config = dict(
    experts_per_token=2,
    d_expert=128,
    router_score='sigmoid',
    vocab_size=12027,
    norm='layernorm',
    norm_eps=1e-06,
    tie_embeddings='early',
    beta1=0.9,
    batch_tokens=65536,
    seq_len=512,
    train_tokens=481900000,
    steps=7354,
    dataset='wikipedia_en',
)
Below are experts of layer 5 (counted from 0) of a mixture-of-experts language model. Rows are named router (the router's row for the expert), down (a neuron's output weights, with its number) and show model dimensions 0-63. Each number is 128 + 24 x the weight over its row's rms, rounded and kept within 0 to 255. Numbers have three digits each.
After each expert's rows: a language model's description of what the expert responds to. This comes from a sample of Wikipedia text that the model never trained on.

# expert 57
router:132136133109147081112131181132173107136138106122099135134147137164143105121138112098130132103164140155124112102081161125143142108063133130163167131117133141080123179148110142152180071099111114
down2:121118157095181154087080094145117128156103073133095132164072174151132141131138159133087110135133138136088120113115125115136139110123127118119130140072147171110134121150107109135124116103120147
down3:097100126109104133132088126115143117148161115109182168118139119145108148092128142146150104098148132095137117101120074154090113188137150122119098132116134157162118118172129165125131106160118139
down4:122128106096166151129135098129109153107097108130112123097081154161128128134167135129154111162143127163113097093098158155144170140125072122105132133091153129085101142111066105133120145147120141
down5:135133128149087127179166138169133150175113113120130117137164136065156142161115133138118159132142102122136097127159099087137123141110136118152156094072120119137125097113146124119127180125144121
down6:128110161105113151165086136116119146179141117139153113169125120148154169097116076136149125133146145103148120144108034161143154145141177108117113077108147136139123140130111110140138126152116134
down7:166135161123163119132134083151139178161180078166138143110114072155153148164130097133126125127125155111115117148132103127150117137059120113139084130087077141113076114135151178123136146108123146
down8:122121117106095156133124099140122075103141099110151121106053139153127162122194099138126079142134137110144123112149106110156135142116133098141124139079151121144096119148107124149134132102133141
down9:167154096137112125129128102101114144146170083144112120117137131162147127131168119133151141120139175100133147159140136105109130113138136098128175111117144169164110092135149113124136160142103093
down10:146113125115126143093185126117118177143140093112149126130088104149151128130124100126152134140168079144115088091102103143149083163119160163145150131115151142150093120163113137133172118111101132
down11:144112129120134140151147132150149176149110096155116072098117129156145134154104152125132156128118142133112085118083138103155104116096109153141156167084146135107085136125099100108119130114134156
down12:131114127131149163110129097152141132111134139131149101114110102162097140131144134169125132159127153130132145116117129136100162182157127147140127130103120135132082122087128094168110088115151151
down13:135125127153143124103123130119138174175051126132104122127114166113141135121162155122114101086135136121128083142086133102150131141133130109058147126090189159116126116104111128155151120129118127
down14:115138136144118106113138114100175146129150118157145145129142146149118125122165145139143121115145158118151125163120134147094136130165172119111132062128110175110106138120162141146125128131116133
down15:121121147140137128154096068149095114152127152148140131147145145197180159152119160160156111083137155129117143137093122100139108095127116108172130134125118134116090106127143150142093106131120115
Line breaks in infoboxes

# expert 41
router:136124119093121093132135151120170138106106167111120117150160128114117112145111134099110142099160156107116099132112181137112139103088124128157155136138108093120124196116138154137154099102097131
down1:121158158099134119156104101165122112132085113096144124167126154142153195163104165129118094149132095105134127119084164117153147124122147144127149126140091138116108141115128126110079124147133111
down2:147121141148124124137185130114116116122125123107119138099143149147175119144124105100117162158144066095157156122134126113119172141116150131112084109143144128130112152164130134139129136177131107
down3:105150105134105108093136130126103075161141173102081113118107118128128136099172138141129123146149146093111118094165143127133121142155101135135132139146122146216155131144116134125131154155117112
down4:087174092105148143149126046106141144135153102172116141116145146138115082112112157136120145137124125142090141127144126124117094106087141153145107122120096117112136112137140109141132165101147154
down5:145127130125105116145148139128124110105160109137104110076109119134108099125146168105129138162126127140174143131131161141081116156084134104114138154087142129165095098149153103114188146107121144
down6:129106148102108141138103083109119118158162098124093137116148109116128157140124105158123128122142155123142104104136126124129095121148099137125162116126076096128173117134149140132113112127166152
down7:104131187111108122130119095095155167119098170130142141098187183164143172149160118151139110146132121104131148115122130158136120094119131139138166141129120131121093100123122131108083144114101052
down8:127143133174154142118098109108106143141136126126138110115136138170173134184128156122116094129111092180134115148163110135165124112126133126098150105134105144143089111149145098103108097089124186
down9:158125109118138169148122163137108120088090100111137111143136160098119129085102127159137117114102140159117084118151092110070103136140119135156133074149128151116130099128128131118124150118186139
down10:127117118130116101153166093089107120142143129140104115111104113112080138087145129151102119152126175110085129124197138156124113115158107141177129164147099116230153121131133143151108161151128119
down11:152098098124131137145170101122143110112111119150124143146133173075154110127172146137109189144157094157151151150109158122143140168107119082155118117117139147119108096130110106150164161140116121
down12:117197116116119130132129129114165091098121156110135088091144134159110116107111153140106087158078076092097122126101112171126140140112146125103114126123115112083138094151099111141088154145118134
down13:082137116158130132105127125141103104094143121128168166128141152104100115132143137139098090090131120176106151108109102129151128103113110130152154119129126154205134162137142092130128155121153111
down14:139138126157139090103139109151117171092116153161151089117113092154103090148105114128114160130105139131151121147150107114164105134144148113144126156106154107120123118106100168130122136090134099
Indefinite article "a"

# expert 54
router:149099114103106083128115163135177119112136151092103106109132101152162131151154113112124124114142130146112109122100175135159155117095122095149148136101098062073109170132131133141182066102093144
down4:124108163134164106130141121096156198127123128162145122160133146113144163121104055099142093115097101105159138108091158141111102122121140160136098123125148113135103095119157153128126128092152135
down5:140107131125105170141113121177137135116106137166141153113130132154110122124093148142085137170088112143138099119126141140108110116098105125112120135118123112123107139129160091152095124113113106
down6:130130123125129105108139127097125138121116136131131124064121098136170118131159104109158129140133111137136104136098147131119151133133143159122108122052090164101157087158154140131086109134155144
down7:160118132141139122104125084057161136129131129151135124146144118157148179142123143112156110163137137082134134118118127103143106092113131129062070151104125149126132137118129133131123122089108156
down8:128163171133116127112106096148123142113113143192166104123086112152094140131190146119154080146162114164133161148155132114096118142146117129120133122117115121169101111147152123097099101160102146
down9:145155170150127094158115141177098102158154113096144118134087142167130087159126144124103102177112154115136084132137149105157155110132125119091142111120148120204126126152184152108120155143121116
down10:115126139094144134127141121087173149140123105110141154103067121127161149126142076115178145124084123115115092126086120141126163140133148137120115138079115141095153110124117094125133132083125129
down11:128157132128131138136104110152080148128090110136059129155115121103106080157166142120163138156128101111126128157115137096165150077113112118118149118134104131102129109146135105144179140086103145
down12:130078100143142125130132124144110164134126110121134167120152151128102140076118175129114088093156122134115207117116138060131119110126119138112098120136167163120103137125163088114122147158129122
down13:140140124155131160157104117116133105119106140116128154147181180132163166153139106178124156117107151150132175172104106089093109096119128148112067108130161158093122099141160088131106113098124158
down14:153129149126133117152187135169114118159195148116130093139184140123121147123107120123154134112136140137118112086134130141124083109105138079146136159090074100181133142121126109110141136092157158
down15:139102129094109121127090138125128159163140121129122148100117071148146184119152143117093174126149146102103060119119124124158139156090124117094118144107137132146170114192130139112139153132149156
down16:116070165110115076135116141105181105135099141123090138120147162108123123100127125129141116124096103150116096157073138158093132081148121104152149165114106128117152166139100171155115129115150113
down17:081185143122125187112133145140120129107112150157147137120137094167131116154132121165124150105168073158141136126139131107137147161144178159113096134125154128113127125103129081126112130126098128
Paragraph and heading breaks

# expert 28
router:152089143129097097144097152138154130120147107120087103122144104127121096120129101099160164156116141133099132094104163152134162060122103101150172130173118123090111180124148140146165126104105123
down1:125084171110106106124157138134113164129100124161147149115100138148159139177143095144118104131155122103092085131143105136128163137135159114147110114102143119129136118106124094089120127135156101
down2:125109139136124159147143131109140104117120134103158137150149123080155124114101134122143153101096141171169118104101144163140092150130078139140129158113091160134082100140109138111118114101106145
down3:121147147138133122169116114116179134129143100107089063150161137150187095144078117159103163122101094118105161140122113104093133111133127172149111113130113122089133134107113147147104139168105091
down4:108123136152125144108114107145157172158134102104126128182139147156134136157114123099129130082086119108117108151136106173075130143118070120130129177122142157098135120075157127128125113114124112
down5:170107108152163104139133118169158104163132166164118133087132137121171055134133124132124134115120082114125160148119086132155151126151123149155142141101133159118126102133088130121128158171147075
down6:101122124162157127100087154134118142154160121101101113165145125148134127130134145115202147167094117172133122097082169139066090169138092110142116149147107057108124174103148143152109134113123091
down7:127118157148134118149141106108105086093101167099104151139180130085122133149138129084092154119160076144114109142162154142148158166146123108121174135169127163119117125122125136143140124152102135
down8:135094129098160130120113177100148149132119152133110145149120126158161100107109100151088134163103129146141146115147139162110145152112114125105127134087128151080085093150143128129107169129162100
down9:151092144127107126088142115137143100117105133144128153126123122134088115139152148098112131153154125094115113154169133073161110148119157137146138144134112114171084121148100150134158089112136149
down10:157168118153091114126110127100102177132138143090132134092135146100137096136136155136117138080076118079158128142134121137141101144122101169164107134173118097120168119129133103137110108125127165
down11:109158122117173159146121089119112131125152103153130136100091134104097140145123151125086135123072109148136096120139083112130120133105124137149121147117131188089162104127106136092128175159118137
down12:171144088140149129123129142144113153117138172087172147162134120140148151116137116113152104162114085080134103139173130138155113083112087089180097112145118123138112098099166147124142097125132153
down13:148107121141122104148116144115130116136111169127056131130072142158156107123083126105101115133090130147147145141128167158148089119119095150118130131107111142148106147159151124112125159129179113
down14:141123168098132154100162144137154155142112146137194117138133141123159134110114102125143093120153158128135129127154114129120100165137161139152110087095150142125129105156086162139143150123111105
Leading number chunks

# expert 32
router:117111171125134096123109189123125146103155133095096135114157130151115095103119111115116112145105139144118102120118174124119155121144112105147153145150105101064121169129146146140155087083135169
down0:099143100119124132173159168145098101143143103105113197124136109130116128130143110089131130088112111100131075161160152118109160129135142111158104151124145126131094128126106130137134112139168095
down1:136066139083174130125132130140149162110110127176131145160119120136150177135096163161103184148130102160117092155146098124113145092104136161103101187156143135135116130097060146117088118131163108
down2:125140161109138122151157120099174142114122119148123132112131168076100080110165126173137140125151131149099091125103118147170160124119129087120113121099131116160131140140149109151129128142090125
down3:136118119108115158110135083155131137109135108120116107105132136157130086153172102119155108103094083113156127171201156090124114151135177106177141123098098130149146142147110143151132117172148132
down4:170096107141087156156115117154105092114172138099178146166136134162102164138114129089142125147159067110173130101190105095129116143141106070112139101095120092131145101150130128126142140131148104
down5:133117117128109110119099113152150147100169162111172166164140125143118125125106144140130156136147112120106110126118152113197105137120126103151142116155119148115143074112120139123194122136183155
down6:081114120130128159157129112139147145125117151141133111168143113136139194108125177087138099098097133104147104124117108108087127129112137142102121111099106113107122073119105132132112148136100133
down7:162108169152128123129128121153114119140081119097113151132125150122152096129079109146105163139143181141144127121110142147093152145174119107104108079110133164132136107071113150133137165114134173
down8:171089136120116115141091115077107133141115120137095136116120166125095109163149122146156122093107118113122087113084117101121129128144152123159143122136110146131088082124155142159112100117103150
down9:117114159147160107143137132136153096113128131109152130152156142130130141152149151143099130099098079110120104136125160152166112106125125102118106143117137155085080138127102123114130105138124130
down10:143099152100115131124114152108137137137122164142164127135151137105149114189139150125115155119124106126100131100130094103088128110086133135169082106152085118150153154172134142159108137145132100
down11:103130140109118088124151114160108085111129124137127087116147197132118113181119102157080100095120141154146082159104151132170156118160120102110142119127137173128127144136146080156171130114132151
down12:123144218123133134144106126122103153076124131107127174089134142127099124113158125171133130133116139094156062166137122128101131169092135134105099179151100131067117104146154133143102140134113151
down13:094119113093136144141134139131150114118145140139109115090104114109154131084146143112135111127100158089122134167122182134112147162106141068144149145113151145094122113132092099134164125128109106
Initial vowel capitals

# expert 3
router:107122168121132095098107181137172111128147146094117161148147128172123135161138124095140130106114133160117127092104140154110143098091123119139163128140134061104162200155108165105173092110123115
down0:138078095142147114151148126124182124145171148091146093095127091113129169099119088106120113138156132154141150135166145099125130109096120124121126119149126113151144156116107135168153167166175117
down1:128097166151100130126129117105135118125139174131164092093132120100142123165126100085125128111145134127181136136141133181134101072113112114153122100148113149127163134090138110140113125175147115
down2:139093149134107135129145114140149135131158176122119171146123130152080104149142121106107117115090107126121141148125114154068117167114135147173114134152137101151146162100130126119098144173145091
down3:116142111136123113130102116158111144129145102130135136157147137154052166104130108128116139139169122115149152082105138088147133104147148135115142127080120156133126142150117131181129110100134091
down4:118127145117123134132161133144099128147137098144161154118095125181138128138143146122166153177106111144138134110135075127094129152158157160119134139113135148160134108140140120116160114138142145
down5:159144130097160102127095144137150149104109128145148129140128158172109104164123110151131144150146108131100130125101172124121182149119183096147139116164089189105132101129109137156133062120108128
down6:187138131149128113145143107166114132117139150142112155138095092129109145152134156162167109116159100105107160151099088137181129177130124117149138114108121158104126091087119119164128124156138125
down7:118130139118146171125135106132129100088126092143158121133125175123115131124143140103140134136138144144163071155131119144113153113147196099172161113175105165149100177142137153139125133116160139
down8:116094142147104120140156118118144163144098090086100122082124125127147133140100142085160113152128141110131162115131101115132099140121166134117144096138167106102124146155129105138122105139181150
down9:172154120057073144101098116067140181117134111131158150130127118132098180129121093172144085131150108147128106137127121142139117144170158128136171129125138118152109095123148131145062147095130106
down10:131105142099103143101114126136135081203138149145173151120128111123111091138149148110163149144104130124125159127124132086180115096125131156137162150164117125143135042157123125127131126119120131
down11:144128157121115109132125134166170138115164174072178142150129132108115138127116124140104110156123120111107128127176110105132132148089138136170118144138129110184133135113102125129160142146085124
down12:079145163139168105114120129115144141156127183108124138160173102124151141181139104133079143064109113131125103128155135116101080124134147117132079157148158130135155169138101104096137131166171103
down13:142137163132148150156122122145147135128119093153142173110094071140149082115124107140135137146152107146124133158174139078145148140104156102116136129119120129081152106094150152147130128153126150
Short word-initial pieces